config.yaml
n_layer: 8
d_model: 256
moe_layers: [0, 1, 2, 3, 4, 5, 6, 7]
balance_bias: false
init_std_router: 0.0133
vocab_size: 2048
norm: "rmsnorm"
norm_eps: 1e-05
tie_embeddings: false
lr: 0.0009
beta1: 0.95
beta2: 0.95
batch_tokens: [32768, 65536]
dataset: "wikipedia_en"
Below are experts of layer 3 (counted from 0) of a mixture-of-experts language model. Rows are named router (the router's row for the expert), down (a neuron's output weights, with its number) and show model dimensions 0-255. Each number is 500 + 50 x the weight over its row's rms, rounded and kept within 0 to 999. Numbers have three digits each.
After each expert's rows: a language model's description of what the expert responds to. This comes from a sample of Wikipedia text that the model never trained on.

# expert 23
router:512556408591408552465485484402567450449523386447439531407436576506439540513483528509529512376435416469481542511552515576499495506481547479534584466512434522504434483542518479501516457575444552413517560501488549609541397503521500429444506474406530561391497475534501443529399477462543501445474522494519464466467410522563446522504499450528496517501512457513514571469508484487525472527497590489450461455541490542517529487534491498512479423625562487511421586406519539408554539481535439480491496462519518427509432479611422444591521399447565512571566540539553602529487535539484540509527545602509537502528506473518437457534480441457508468506535545488500486385504492498497457477423463411556513497618443436463531490435464485514464447584547607513459524527444464445609510518522572
down7:456553502501567458505497522481581510532497449486540480510421424486503480488457508532585546493528540503553506575456534446502515521539526557562496436554512549462487457563606531467548512389497516580640480399522406527490562470488424461552439475453490586446588514552520565503508491527498549521437487506441520611554585507531551433505473476502480535441550535545449506412438611437549493487470508439491482476463515577504539508487486537459444483513612487455448494606524452437462538559478611579443445489481434562452548495476547493487496479613542482600572526470508411460525502419513499496510486507425448412579565452511468502450416547529540454419464505444461478447447468484619507444504455530477516511440540549642518509495555499431511517595585415472481591397490538595506549517541498
down8:486502498504481577455457504439456501533511468444532524516558464439552491537467523522560469499586415463479503417556499431473511498519534459505557471504516471528533523487472476413532529364542482493436484460554572450462481541449499497532479482650508445514449457576507452503416598495472367490541479526425562439490456547471464545530593537484499463504527543491473429585477525537402507561576516600560582422441507428512448519538482537469446418494528463554546538467568490558541521421486549416505452529554552504437502569491518488569511616604478443503437478566464487512498530418499537461512464475515416504446530403481496403499463492542474466426491508561544501619495394572445522407459521565428392479441502508639497630472430462442455493459457493531484521496459463537487406561511473
down9:554524608458441521448512533412536428510567579524389507507510508396544533517446505606513552442503433441617568458404475467539474530455459634576459474504537385481582570472522568466518410451402522449533409525457475511500454460496378526564580510621446420463447472487478518375552500428483492499415456514479518477544551494466449492436499461485445496470521514443478539435488419433506559519561506447472508413504465513443445477510581590567467486502457571455482438486453527556554560534566527556477470433506508498489521472491477518471518485515563527456553538462527469473471482448449468477447472559518520488556493492485480380571554596478570533451496493544557512518480524470541508477512481461603482409446555507431511567461475595474445501546544506413466549538425534414507530443482456
What it handles: Word endings, common nouns. Final suffixes and whole common nouns in prose, like represent-ative, main-ly, subscrib-ers, frequ-ency, film, University, States.

# expert 30
router:532470433488423392502504487517439478507642505483567502452432582547513504530505514573562523497504560477404500540459455474504474533519448492447484529444548507519469446444428526552511566500353520424505557509439522481514475466498486537425513409514566447494484499475427433494509418502457526523590457570493540512482559469536444422516473496425557549516452392401514582528491530637563540468437458583493485552493493487536463502483496459404505519574468426488523514521511549597505574466560549497455488465507515425479573420522471471613537512519458440518471445516514451488514521403501554596446469519566576504527522528472477465518563543437416435450472570395498522504535468462484459473544558564458543431515458507429449618449430529466448559549465640434478469514470448388475568576534510
down1:494550583570420433446423549457490439426416400570492501432522536546525477497422419492567496478485452406432510494352580536456467510555498522554374490550427523426469601526442498508517506437425449497565565516476443526545497517534533520389456454480546444509503580494531545484407419533478536527467446424492473540461451404428481526450496516418530488465445505480478472549478590440614499551557528520548468507541561481491513445597542535544494558436412491438504521516534500483459602504506472459463560572504527434491547529486492523611471467475513456450424562500519554574423501453484546575575492394483448497537443541522428497468605466424518493432488506536431537478485549586445489484515438519481404440484508451453484524444483572524472518484460402512449432522464555479543539528535452
down2:499561537412419475486540534485587453582404528489531593620592558488528439518538567527520460608621550456509542466479541456471567541503564520508560501538442410524545489445450562640550543478563466497390434519417461579463398527556589432532542442534493564519473384502405554491461495501512544563488432480440586501568516440517565527489482502481455505460542522492514474449450488452533593522518544485481508474482492509510530527523416542480499423481486462511523468482512477470465600494484459506431575480484497558554493515594534558460598530570526539544536505398512486536542533534447487438503538573486450517464505459494479523426495537493497540439482546490410493494440555452570537639459528530538469519474590613493590583459523587512482503448460455506452564500522490493519562463612520
down3:459530381591410508440531483411559428536491415557595574531432515480454473573515512433508528621460561504567536554503381617500497578503522505508445365555464449493463597470531546522499435504472537534495511455481568491491589536490471482441512610504539497416479479456509469478512465392543515550456479420503572451485517540520450369468550547537525528524484469505520530518619545515479511478495553526564524451483520448586466485492561419522419505550560463540454476434480544569550611561480389481462466524470460445514478499533488441580464565508562593511504458532528532557458490454566502463487545553432505503473569415491483404575455530544503525493528505542458469449463522486495453444447569536443482448598576498465503474494535497499379438482550523568504544477441471552439441475562541
What it handles: Pronouns, conjunctions, y in lawyer. Pronouns and connectives before verbs, such as he, it, who, that, plus the y in law-y-er and verb endings like decre-ased.

# expert 8
router:553566598427489457436545505545515540562468551424516523587448434470581521431562481520497398526523558484531482466567470526516456472566462553518513466553607529574528560578530490506382525503419509424554465449534424504564587506461472470466529506500574493545498434504586540427403464540448538423493513552502530536447520463500522429525462434514513492534460467491457523607588533530473587558552472521531472489497481558541412456422474525414540605380583531452502396464517563542494509426515544444541453522545537382412523446466515511534514593492488512617437411445470530490409446464522531458466548547467491607444499555464531511544531479537533472464463494456514608471534550488464481489418519565489476462513462467523511509486418569440536452526509452481479507453545501477518408402606523
down1:493529521507459421552516510415496481564493516497478520504535426447528442595388532423545439441466474456431542447542493617519496506434469423454470474470616460548571552510540513561601389528481503496497554524536622525428391464491476488490487448446495509482450615463470529458525524453450550409459457499519520500535540461452366450513484552557368401503491519445540543392452504519480554579460461613487492486441486405493524502449504536529384533497452508399572516454482464547566439457464561463575507476561475459503505471574516526553479449490453497487404523534414517438568560528492454505525457572513515472495487580503558476478491472479497427514510569513498531515478589578628495492521519390514502505473418538427544500454525556502491586538426517520532508505495625459498483496504542
down2:491411419514625526528479493508479549525486486510487462526486420466431493440564486416540543522475518391515427476489495482547429496529515452520538463524478547513517549458496550471471391480411549511455575468480429486585477515405540537400507506534540455526501568552500467535430459426496630533599547509575455406565486472500517483447574569443401431568492505546541539521527488478597462564464478506497540503498496616444417536525445538490598571526523498622507547502557470484499442487490476488496526459549485660516496509445519539487494555542496483544526492498489437473588516556524533531456498449531532511625512500475555506660453488503386571573431500452472448509483446494557581546502549502388467457457567502544441522517499554567495423447538520530494429541623491541515470463523559
down3:487527520382504536525566508559496501449523514389541437383496508553508496529469523476445534473517427507447449542415482444406486613566459543508548480455526467563426581512502490501361587584390423503509487475486558501516524440527432493443586534509478498372572469568430576455501499524550576500494534484451476590483547550565532490478484557603446525518461516427494513534586530533484553456516512473526526536521495477483563534427518465412519497391535532540452532461465528555480475412448472557573419572562476586377460599556512419471558463429475587577445481545504500509491530454477555560470574561558500487438513558461433519418542558474486610454511515574518491504467466477481418512532511515548526392518495478543481573453450508509416498501511502409465448520497495509506438448488558
What it handles: Table cell separators. Pipe characters separating cells in wiki tables of people, scores or data, plus some line breaks before list items.

# expert 17
router:551456523505565440555471487460619505437582500444468540538548464453491518455475493513523545476520425437466457470514459544527498540503536486555528535400486497501511535472457489478551590493397485495428527498522526532568508507422477485523627502626447362469516500546467486509563495416531442523603501493486519544542534490507480530502554513533396396569600453454472507468566485527424453583490450491404612588448497559663491447467436445516481491483616464481547510569515438500524566549486447489482480459482429522468405543497525523364534601536437533488461545405486484607500429491515532488465463450588582496519475492552472591511434541459491525526492516454517475525538517457447536472467488517484370579438482520413518428514482623531437500522462483532522448517497480581470511498479480
down1:357472575481489554527566523422525524522477592451473435562589537519513473450428482480519467595541554569477443521478525556504505541580478550486564484430478505537487588402400433507475427493520554450501524523491432475482517504457486521463442552615525500521476503550466427473651471586586557550456535419439524549527488452447569601526577534511514485441535615493568607537522442505513611555519416519493466569583485537557473519539475461533539528509469445575501438534460524485487563568488530529583547359582514481481629483452531452441422504541438472570475475365528476509459515490482464550496439427561502398525473483471538440503528474525481452513468553501522491383471482441507584529468493510582461537478469489442477519507528516458584484499527524516507549512535550475537505437505478
down2:565419507486523450485527538475547496410499517566519519375395508493495456410445484485439444451484454457498547524457476507566447453423521466500448606586472533533463461512547479530489560530522485428450442503468568542459466552613573480492516550549573586485457418459585434465452554501533496459471616466438403428497515522441445531432494477434501470429488484502498518534510547501449577456462498528433518479422430532518596458541484593474498475592469480474490474550531452489542530500588492535501455470431485456460536471468543547415498445476494458506547566586465473555428392506489476494425520434509468555506440480538485495583554487452548532580647520518543440413549465553445432486569535370614494500513448479472481526515564613460519518510551486561573539497407545480467591485556548
down3:571571546397466509622433487510428584461505573509462545497415503477582513481402502488591556492504556535480514484438472521485490402449498414563446574444513488418439496490481481571452546500491482435549516430551507526463440519496544532487466485528489474493418572432515537465583549513519527466445565445551440555544540529622496557533513436437509534584404451492523515467506585511468489466482393591587543561492529515492532504533499471481423489467477534546460457547515577505424559439497503514483548491556447582572498486400451518531419467546600490528419588540469487412541617509553396600501550452566563531474499510534486490468512499569533497527581440437495481592486545505434480556538406343422473515510531516482524531483461438410510536444472514458500504497507441535439480436494512
What it handles: Latin-root word middles. Second pieces of Latinate words after c, v or con, as in iconoc-l-asm, eff-orts, pur-portedly, Dec-im-al, Pres-by-terian.

# expert 14
router:536557489488548395390419491499550530425527474478535467496443529566496478447397420482479525490408484461440560508464498498509546515478578465570508531562591461534466513392535450478507489601507591494536500533550523497532425439477554510433472512501434503584453465444514463603561487550464455533506597489417497436615456499514456532483464533471435486563564567598500534531405535443520540469424613549481518442527510454478534514522444547551482504470593530525536483455449492516519567561487481523523488503488438563616514474577587538511436516520604522418425531537483531513511613507476476540594493558440472374472562490518424509476489558526540494501498492483489551483496427483502605496608570514605492579429483544440419481432534524565473502547455484505482403443455563544559566507467535
down0:504521489470461423560518491509549505462513522509487515606550533481455521567527556462543485496576530486505511503427585426532450477492454493502469544455460586451410601457401424488581550517461544532481582503484513419526511493508607462505556521515459504568464569455406533538516563495552495434451426453573534484466473575521469527571472514422473531438492432458506549515532424515488471497543463476482553600534524509549476512532517548472440575502459589419498433556582553670417500554593457459614456481469587556485554453512503519514575500567439528569424525546570478465446575478501372464627470459406482547405472480470489530402421511596476566440464517513458445525499496489476570454513514531503466425497495483496430488555543530480519532488632461574562491465455512510509546566529520
down1:505374604531493501544500492643460508554522500391587517571457405484392568599653457507429471536474478402496503520451511502530548498492567521507485559573469505500523597470447519425437550586506483498441432513483493579551486477481594476413538496486521459437556577423495538629548460515509439479536511513535563508547467453519524502534467520498527490405367623417534513613528492524488473504531569512505515490449498520523472517401477519490512520460390463542506472491469505529521448546530468490456527496437530586466532553470521479477516523474426401475606550482518486492365457399549529554474475452471430559438525458486537539508542451493518551540427498514450472439515521513550564489547489532541564493510448443614509478469559494535496426515412489462508549541535490441527561526459463
down2:532459580502519466466576547506594509465525457435457570468424507536519485493481576521426512620450496422481519431490595592497522451587474503517569518569584472398531549573510549523459500503513523486459566504560506532460386511514498386499566441482474452510530520479599492500494596435506451549440476469565570503499428590494501387482465473497474450472498425488565382546498498553566551574449453501540569452468546554463435522464433410500408543426536430510568428412436422535613504508505492428479493520568439605537523459493419483482530392502483535518496622447455493546377529536530522511527455514485460575489516550415456461496490541431453564453485564540488481533554555502479448481476495495445497511519527521531483448415454534510427490568503567466472572511462479455545459472423476
What it handles: Prose word starts. Hyphens after "post" (post-war, post-COVID), spaces before dates and prefix pieces like re, dis, un, ob in running prose.

# expert 18
router:571522552514474512569527464493608545559417470512456493445592455409539525500459513500492507498596440426520515478543528572546554413434430582548495454503517511495474472434461554566495538473423433458455434570492546526576487589431550518479495454502467605431551482525419518460548502549453470483503434550478505562556485497485536454388467473461446433523498449507425401505423535583381462538501540474582547542524503516372507441505414434465494469475357530503514449513487404520477522521411554584496490587499530492439502509555458484541547467483481541558461472451594593565456568409516464507487465493516606519457504541572532606539501468482528500593512446522620531453502511417461464463458544487554509493542497556483554464503507497418495554541495405510401542488567448498557474476456524
down0:556496486537582506582512468495507428544516512537614508541515535516445503526610389486531564498540505458440487504557549466520444658502422501495467460419428573511556547468476488579588580524508479428526427529388535485618610501504488494537456536503518469507475499459528529464527527459547568453548501584561459510452508517462458596495506561481487573470475555558477497492497431451534460499472519534447509490404502442437466421536597459519552491513470464543472480547558443430489472414496574423485560508527581451505562643475494523436491534469497423485501505390460477514533498501352500539502571469547506506548425507380524448503479537459497448437519481527527400581522584532538564564545505564570445506518483509549469522485437458425517495464498501514424403487513599496528562602479435
down1:493541482489460531489469508533490511548595489564403525445550504542508523537486481476521523359559549564461482507536534550476499505417491540532446502513476553527528538508526493500479562502559431612600445577515492541587464508501446543507451492471436416530498491485479452414530569474489431587465533445450468419587483509447524444496574444500403485467508520551521410522462552430491601492516583531475463490529508509448432447547510489505481499450432444539471502531475549492470604496517609552587570528543458417478412547438526459432537519491520452448468478582545500445543495465493585474470375505429554524612552536553431502543470480414508460543560532475510393437418533413512540518476528494481510616456451616434521476490566507473442544431434474443427538527555594565520524493548639
down2:474493440415525506505449545459439566485553432488450546480535520402495551501553456449442494527577530479502566609467568511440542524443495556418490541566430480539454507542529403567496548500474460580548364493511484556553464530465472521539507534503565537508494587467583511432515528517473516491415649457451514538494488528540451504490460482506411505494567472466506453553546521496467510524509439543478578498583511496550443553529466520423567521490504509509475535478412459515543486518486467568505519580486568526513473489545445529541467524486512565301552505522529578543548534511523573444413593456531527350554540500461441585393500588445493498456401485594456444453486436515462597512473528566560473508513463495454568469515489545461601401516570547457480494481474473438505529598447569
What it handles: Early pieces of words. Prefixes and early pieces in common words, such as inter-woven, Ex-hibition, pro-fession, re-as-ons, ad-ap-t, analy-s-is.

# expert 28
router:567492497424455520503527480546536532402501562450533490528569572466498448468491542509500489490589472603467537600533477460546452537548426578504474463424446404492529479429479602437556504449449518482473470490481464431495545462463504463458621542551390450487585600386453434482521534551527486455484413450473443509577516517511460556466499548593477451481577495439451414540573565446459474497462572453525492525428509484523513477487430463512512490476551550503481481546523495472470496532584393466473507506396519494455492465599525464437514493562514593406506479530435475551502482437509572464508539487506487531559484386518498507546458491489465566543489467521505517480558560496442514411513560477406402489433626444417413509431504620461464428423511498513548423515378481539417461534456512
down23:509550520472498613561532534541510501504585508469515513631484527481513538447449454471561564534404494521475488399432510479532514566519549520460539395467412426484493431470416501495581544534538544509529441414434430510503514416461515547427484550582450555502632502515552526369504538493503505479538460478603424405499470423585534445508503481481468466411534489519572494436391543480589490469469535456551415519498442565518458455519543500446466520517496455535471487503459513451505468477477631450549603523529473496488535574541533458478480572487447561573472493474475504537517499425515471425439422522531499513434492529525479484438403500496621572440486540473600532436525548486497542543521462515443507528516545570543433579447517510457605528515559517543517562564436488495632451408488547
down24:358443496456512512551559635484521452406412523473591452538491437509472500452543485505511495512503490502538389530586518548547541497510421506559484625575516477429453441495536531457461446484573514515476494427465539497526455572465537545567604475509546447509532495556513509532439482474440458512481602544496529436465394473497438499582453485501481513476482539489505492540480439540592427535541587421553470476414479442459478451516495502535483544515490482599494477508495544426528487461528407514533649501594467490559561491586474542589546526471588552585440444458544534549492501495506540555487341557492590480532550521465538506443531515503559567393553545482404503408436489518562483508467472458572507500516472532473456501520513409492509375585484564445471550536476570453521483482499518
down25:536428472495511536508625505528454508532415521476422508494438588405487526533518447486515486541512541537477476527501542518537527544554421490581585410568521547544407521477484556588509486458487500515577459611522522516649499579427454425516493510503505498490528576508511448571502539537558453480486461476476549439548451600652563540546537586483514529468458540570479500441563603401553486461573424471545536495440508586487538506528425464442434514491494528466515459598456485527444546520507546512548454444526491475501409567617517494441511444557502632501502475474480497415543449550559507568533482494482504538487531566528465521513488568534566538432451486538519485514466547450543482450475462551498538473547447439318444536545514466449433441505434544518459481624507499527435486421520513
What it handles: Spaces and syllable starts. Bare spaces before numbers in tables and dates, plus the second piece of a capitalized name or word, like C-oss-acks, c-in-ema, cent.

# expert 1
router:446526507549490516550470609594442542472601500539465465637524611513506500558438511398447493252500461489515516559605563589400486517426500507489477503507479579434529514470493408420428437511623571523577452517456551526494512540469530528458488475442520479556551540513592465559472522450502504593499545558533470511461489518527565586484443505541478501452574506511507479499491533478496449545445553535452440547562548502502546509560457527521486519491508584543501547468526482373490536498556461474481487521559481438521484483527564468533556528610457469502461534492551538508583624517478503500455508545437500376519525441400508496494499509499528507476523549567468364456488467460577483495507480399491531519489493465550516422379547505530454472438421536491471497519532464541507509480447479
down1:530589553566487531499632477518568570482544437544491475441553559387530531423433543600512471463442391486487530461434511471446553464501486538494475623534410587542455507524506509436460566467456450545568486534577494567425555487522519450473494432503561469527510455443401482514504431519510453437535478445561459511465489427545428511555432524445487443550562520518596545493487558507487498504451471512417446495530593561625527468554518358441454486478485487463571485414505585516556513456495570552494469485524516602519471499536418395471431515474435537518445473460515427600471494505505468520573422548515449446484505506550510471456509528597479466591444561552449507449567588478426590515525500474495542496516555562461495553432545440543553502536472472441468494431585413472496478482487537
down2:514526496467494495487580484508478493428418507495455573443440575501491551482486569488475454400421436467515522532532461495449532521445567357547549491538482534542468463464436551429506488462544628493450558525502611527411483560449480551503536532530536483555495524558472507613553511496588516442547476474555453510548457617611611438425548579523384520468466579457497537557539485545558591411502505495559491505429419451555446480484449497416378546521490458505520435476413442423530507406556494431453538450524458517472480442452509536500524502447430456490500558500491527413481458588529546430479532538536389480511477544527540481506584441467538529529499475553598488560507586402481450520524471536556515493509575565434424543463514477465462493526551506442527519428523536542557489502518403
down3:424528489498484447533486471506414519575572540552416444568539508594507444516475518542554463440525465509509465454494525504496490436554467610560437465493508547574533509515520571407458566499443572506515445561448536480528475563538560521487495453554447469562576534564544553474553492535554430374568463528449432513441475411505504475462501466564529506491404525512543537446481485577444558505453485603493495527512535527518457503455476465430470521420496546480504449414445496526586448484441604533524498471501476436454481446511398541576440518538520494443616449470459457558541502417531524414480546407399505478414528435515457411453442536489389594493586528427466490529536451482538542575520613470496475422506492520555509390559401454486473506403511512487616492515522456578475506477567452
What it handles: Prepositions and auxiliaries. Prepositions and verbs like of, to, in, with, as, was, is, has after a verb or noun in running prose.

# expert 12
router:497405467509515486453468465372467467599483535436528518415552442553497494546489425430518444485457557489543511532520455479477574477502513495465589502558379562551506532600514480460452417493507586533447577484524558438468448481624477474500455436414479497531395481618421476471427576530434510488482558614513525492566509495451455450504433512480588550451496511530486491463506437539433506494562553479470450543579491405435473410492553573508476491541559555478511517511499452514449581628486471578448489472569478591564524497529418480568445401471478453581565471474507421483448428505504495574553587519498560544432451524475567517494557508472479505498490508483393550477488542462527527466429486463426564443474538402456547450525456462458568491495475498516555592506483482580578430540524480
down1:521501444528507542436537475469503491526491501442517497407464463593498523487462560598521437563509493566501530422494535509516489472491525535537430533495510492549450576596479498428585546453509585479499526463493498465463470564551429488528526520459505497439411480476503421482569544458514561490361406559464371552470536434471522534545570538416519591483571448519516490498527562461534551472422406445538514439557494505530522500479503532435490494489486477517593442406443474496478513391471591420538358488463508352519427485536556466473572515486438513595632576438552470532534510435510540507559588488539463556552354514457480424525578516474508448458490518486489528436417547553494461448501501429516481481574522547465554557516542524512474454586397566468477439514544425481530520486457491
down2:596480460468389456457525466493522585432522468504407594580495553447441534509441477485548547453469479522447480491459461539471494481579449490532518482421517407564523565570497484537547472583438557517465573504501416457471502528532563598412469484462439401508468499452494547440492544486560456466540571500528395463509446462577465496518553553416548491594487418517504456364541579466486553499571528465504448480460418588454555522460512453566405531423541481465461492479498517543453590544474536532467603506435488472535472479493485488511512431522583504522537548523519445479503507462538473527515494602489490498396493519520527526518549641477368552460553509525600523546519498469544527426458502450468435407518523518518481452481465497388535510416584466482487606532463472599555451479601495
down3:452455572466565552566510385586387559456468539533453511507574468543408424496536500543450528503506486547510532539539505444568447399533560482385531419423469496390546445483535535522523427437484476430461594476539501481525608498574485520440414476448533511483498434404484427443463482544440410412547573595485561469427611632431485461511477507541511471498474551407484505545449462549460427529448551482487488555426506512478481479439525494491530440569497434547525524494564464503482509537477505482512490540496502554548496509456445553472484443471535483448602458443454503506440481481580487542544434494507482515427467581389594575462481530578420461505557549582428445505462439445507573509565510535469469476556485553569436478556553520516503546504482501527549446512363515482519439530497483
What it handles: Word-ending suffixes. Final suffix pieces completing a word, such as fourte-en, wood-en, 24-th, fre-ely, Educ-ation, plus words like second, same, local, school.

# expert 22
router:563435446490532571545417577474513445471380577525488552519407476528594504439502469563501476513423486467543527415486570435524464509540547435489504610582518516396516504554580486474570589457483406488538530487530414544512447575518594500541417533568544514516580428564559459474442458546412402476409399434484487432441478480565444506441544455545526538503504516527538547427522520445494533507455415494491469490486501546533492552482479551513429433529528520474563566424436490526426465473431522483490485505482664486453539521573473473439463540553420508521523560547505508514540534423501476474553437517534428500514576533527575428515426530468518470506495401477453475500485480411533499528411456556540422571472457478467561444438548475517478563511545434519541482419521428495522538483572611
down1:559485430592490505502485441452546494409526480470523550453515508511482504521451504599504475393548510469455499448562516432457498429519439596469481423457525474519498490450498526500509551489471619443626499490547566432474518439435449557477442458491539559460453507532574427493482591464518401424492533469474463525529475528533433552554435448563543537426455591604507439473405504493425617565574519618434485464524487535413591469527498451438420453538528559554440547526507555534502490492506524560539516454544515541468503437533470487421498433524528465643514509512422537545407459564517569493484534476443403558466504445444520452571522567565549413502645492381548438497485513509504430486533507486481580488531475490480465501504486567496380532577459549526491530546495506524448496532508499
down2:488534482476475417517481518440509440430491485397532518425494544544412497461499610571427612466553477548471560440460408549444510472477507520506567510602618510466519525533571525492503510585555489476478447533472469584486483498514472344501560402573560556525429476539538478489418502467481518518476468487511503516445498544393496522529501525498495446540479479521420568536586445488450503467452426469512474545492531583445425566450481377442446471546472537486507488522465438508499400533472590451542526456499539598451484494547548562516462493478472498535400439529500592570507432535498486447586427610563507522509521593592487462494519430478544493607581540433515497541474534520510524442534488507580496526520522566524579535520459552488430535571489489463464420430457339481480500465482570
down3:432403497502483492559500544524436557477518560524509529499584524534461459492464541543446471380527564462554572448564514498399518522529442488392500544589513523528546333586519533530487505544540569477459486517539502496572412530464408487509513513572463487525490510542500464444437498563523463426461447462469515491491536580542537526534510451568524568476435504501512475525477568537451478484497493474487473460584467512481448450422598390499469423553534488387435546503591582531483517557383456558532494513522632592444535473455490388571545457566536485464504544412519438501450525533456554517470437539511511522469535501490608493505434465593511417459429474433549557430475462518454434539536581453569541512440439556518519472563488460562549454538437622485500551477521559510563564462472462
What it handles: Word-ending suffix pieces. Middle or final parts of common words completing a stem, such as -ing, -ation, -it, -ar, in quant-it-ative, Market-ing, prepar-ation.

# expert 16
router:471433562533504429498508478536492523476577480514495505612546441403502473506493532470513438541479507584459467568495519515551405597476575500531415489466484522498508510532419597429429499623517450534471591551398464510573476518470492559464480494628590498590515453441423509407466466444501479592501418531486513599491492482436484462520490563465419448515531517459448459557522480473515550465532433524483599514522500453505500555503553524488524603569460580503527502490555448487425458507451546575484501492528562549557524511509500460472540426492525602526432466423601521562478449484499499584451507553597524438495533500461492562476544646588445530489471427626543583540429575525552562456528524492558518490498520550481580481512513555460431505512484425591519453558452577547570516493463538
down1:407474556490534543477576521495485534431424414538496512514581520491438565470467491457454585376454422419498471565507625464438498532610504564516479463470462485491564542456548496473458522429526532490490518533468452590512474482430483492489588521442586536436472614562567490509435455496544495582492425431474514564515477495478465507417426420524430513497544556472575477540548457495572481514592470530544446524566478490506517582507479538452576462473503493480494582455478464440458495575445488495568559536460451473523459487448527561518545549469558432555540541483458498510556594464478498528635531430467603390480481484420356456477511549550496433549495501560452494408526575462458466459489538567485488552406499508590466442482565459479568555474411587494484553479498435445580530522498467
down2:513496423538468478463519539475546492477451503542415479493414472472535458494569490561486504436513383486493583589483560603400489489462618472470601503527507485483516610443577448467512468412484477468541473509490436453502457558525452465390466498456482420425384570543568538551455554454443512475475479573543543396505405399460431605439538518500515412486498472510468441480467515391531483566436572461541551491410479381527491539537521476456431436421476524540465535486462478559473494539427461574515480499464515548450501454526498464517476460462481564514525465583527567445486555420420550419489432444441501452568525481430467503556536501474530529518476387443416412442493566589484521445537509497469536559468503616524431451482475476457478528459455534490504460545499426418472494540519503
down3:460492493406542498537539480482561496383514450585557421451548467427452421554609372394478507603509518584473494465503569500540497464532451513529562451526555501444466522502531491551492514471499490462368430453440536563566435538458414473500482525521448504437547590527617496426483531571532529497513514552542515474515503507497482550456563517515562495533490497425497570480483469495539531474430481610575411472478506582464537507429462400405451554587533514444496427501370409456484520497556584496494557600468468391492460489509470448524474451545577551511528496509621497473502536559520519519536462437561401483418547536535550607568563440472515492419524449517504550529502517540392485442511400505500501573474472452444488537541570511475511483519509529470490563546501507543504469516491430
What it handles: Word-initial consonant pieces. The first piece of a word after a space, often a consonant or prefix such as f, d, w, pr, cont, found.

# expert 26
router:536423470510568583531512536446442461550391445450469544501460462554519500480483492495505435539502538497586503502436373560459488446521457516518576543580456509468569549577525538532551573554659462487446472471470498579445427476396427495521506499501571472535481527538480474541504477484450482388427497398539495449482527491562460490531563485592509451460479459544573519417495474487516493450496488557495453471501490522490474447448504527498544556401505495501546513462481536541547350489438462359416509459520511509483558454498452568555557342603610441458507493555458483423546616492516499613556419529559396472524554498481502558534478439534494486470502481427509514494476523510513497458491445521521510521506477377574519494514524522499572477463540497519524537414576515460431592587530527
down1:551486396463490559505481561549488499439438551457582524526456464477560446526536526618610524443486493595396543454428437539525513444538473579553532482544479503447588514470455519476593631513592462511477531485550510607514477521439495471486467418583546549484383482505559508519501478431578559511465497468520485607593525505490487537485452560548497544508441562508533572472479494477622522544558515423536491457500520472466561464482496535498525558560468434567554492558449524513485475529518498513480597384446529459524504499453471650531407495513567515446440367522551469499512525525501586526504515492456430502465578530439486589540492533467529547557452524414431494538548449470492529600559433431563485551446492472505510550487584504474429516506560405415482474528534548484428465445494441
down2:461484491540599461485487552521505568516487472453588513516588419451433510502522438543521521445529441506410539512508544467489527493514512494572468565378452434546581426526580448554563485549513455485511466437448456529407659429492541571501505524465514498538469552473515521477510553400456473520456533582554404472517595481448380492577578499451441498521456478521499608521470474473419541554483542525480492451475583552478528596581561460476579487564472491460553511499484500524474465517552445518456553402527487525508474510441510438554472497529572475468533533430549540515510614494537488471562516527423495420561496519476559590500483485466455546643466520536551446378496486563479528521475495547439542493563430563441496430543474541492446601415449431482519387400529553554455505477533499
down3:569487571562471427464508494516503553455566542499453469463503485506580540463444482541589504434424443505503500443455558527471487475465386579473560491491474577455528509550509546382567568534490573386526610525483365528392436420530520543531589406470523391542509453483499454431514379459408456461489474538526511543554525477477518521506521460524533533516482435498387461523490529548485566511526468502483459434500450474542444505550530564549444486546529479465507537617525491560460467490510498523512521478495502485469490472643532418423472421505453537445396430507452441538487551454546553436459475472491478520517537466580478534555548543490517427502489516527478481487431544634522503422551519577647469497379580529437492552477500534532482526537452555574440511531504419535491564531524554
What it handles: Foreign name fragments. Letter pieces inside non-English names and words, often South Asian, Slavic or Arabic, as in Manik-ch-andra, Smičik-l-as, Mar-ath-i, Khuz-d-ar.

# expert 4
router:421493524447429510485495452516572562501497543565503462409590555520430491549483513503472532461524522547389497519584515433541565435444533474499407444488522572458428468552521465411469484509396556566619529576540576585549544508503585580432482503447550537463584509474529576574521541461449610597559526492660456492518489509474561522550470593549495498453489497444508461494423511470511479442555464542506464562535493426468506572465525592585463448468480403472460409501514454504467471486450432456532495580505478556480539434478510505542528548432486455475565530429517569457493405499500480438485522463441517603489398548435461453467533512433458573513502496574542366556598458530439468587427467469517482475543502483505514476497523490437478543494510493522445528443584581533496486496441499
down1:526432480419500496476496481479498512438477388466552541479568459486519451495460452525406460650554513565505647476497560515389538445440508515593434545508552504530518529515542544511580460625456491548490425446487548509379498443498465610377544459578561439443489565442427429451535584494441526532501467422481482588620555455517527471557528552498510463514481486471494522476486436446490451551538434516515566463523507396532477515537468454492540450464456550496492477560578523454485516482565446533457542586486561569517422508527488534533502452477508464463466405402466496542511520527502462532514505465509508443551517575484481558392593612499503586441580540520468558494467567459553516569488504488582457550458475495521478475570542526549575581450461499411503471454496546487589543522467502
down2:513535411590523534467586528474551545516400412500448461550502516546448529547518488499481500466519521488481456482517553521544492410531531537388488444551539516472514444442567452449532488438465419496547570524550435491513545484495529520477553553440556522560442571455488443403407524445518465477474524574543401576455397541510433681493420535507509492657501495510442475504387450530449533494552479483545485462510493507532510508511457446606537525557532480478565507482539604527555526531488550519486525423489443521499449522536482559397467526523460514499503578460581474407487505507500499456440414478459349551532463447593398475536488470470488435511523428426458469452407457522610437587531552562494491553487422518431494545411484516517529494481504496453498550452481591571507513453514511
down3:524528487555523455436568505524590535531459501483340514571477554480506558610463436542466423466454431473467547523523541460454527456461509455515365510521528566476531459496502460514435562476455540379572440609467490511431518469583559394463439466571539471577539429558466555445530478447546536430525510464554414456457478481591587462410563510418469557459467569572481511441590446479506506550373588502531456545563533585555549482621486568492468538549449502576344584440553554551562454481549475571535506482542476451459473520536523471458508475544457502478547422501493477445562482481462495467536444507491477500525474489512447492563541469478567431442493555505517503411493464503551546469470520511491553481408518531464537428432541511544422500516522448513510439522525552544518499429540497
What it handles: Determiners and list dashes. Articles and possessive determiners (the, a, his, its) before a noun, plus the leading hyphen of infobox or list lines.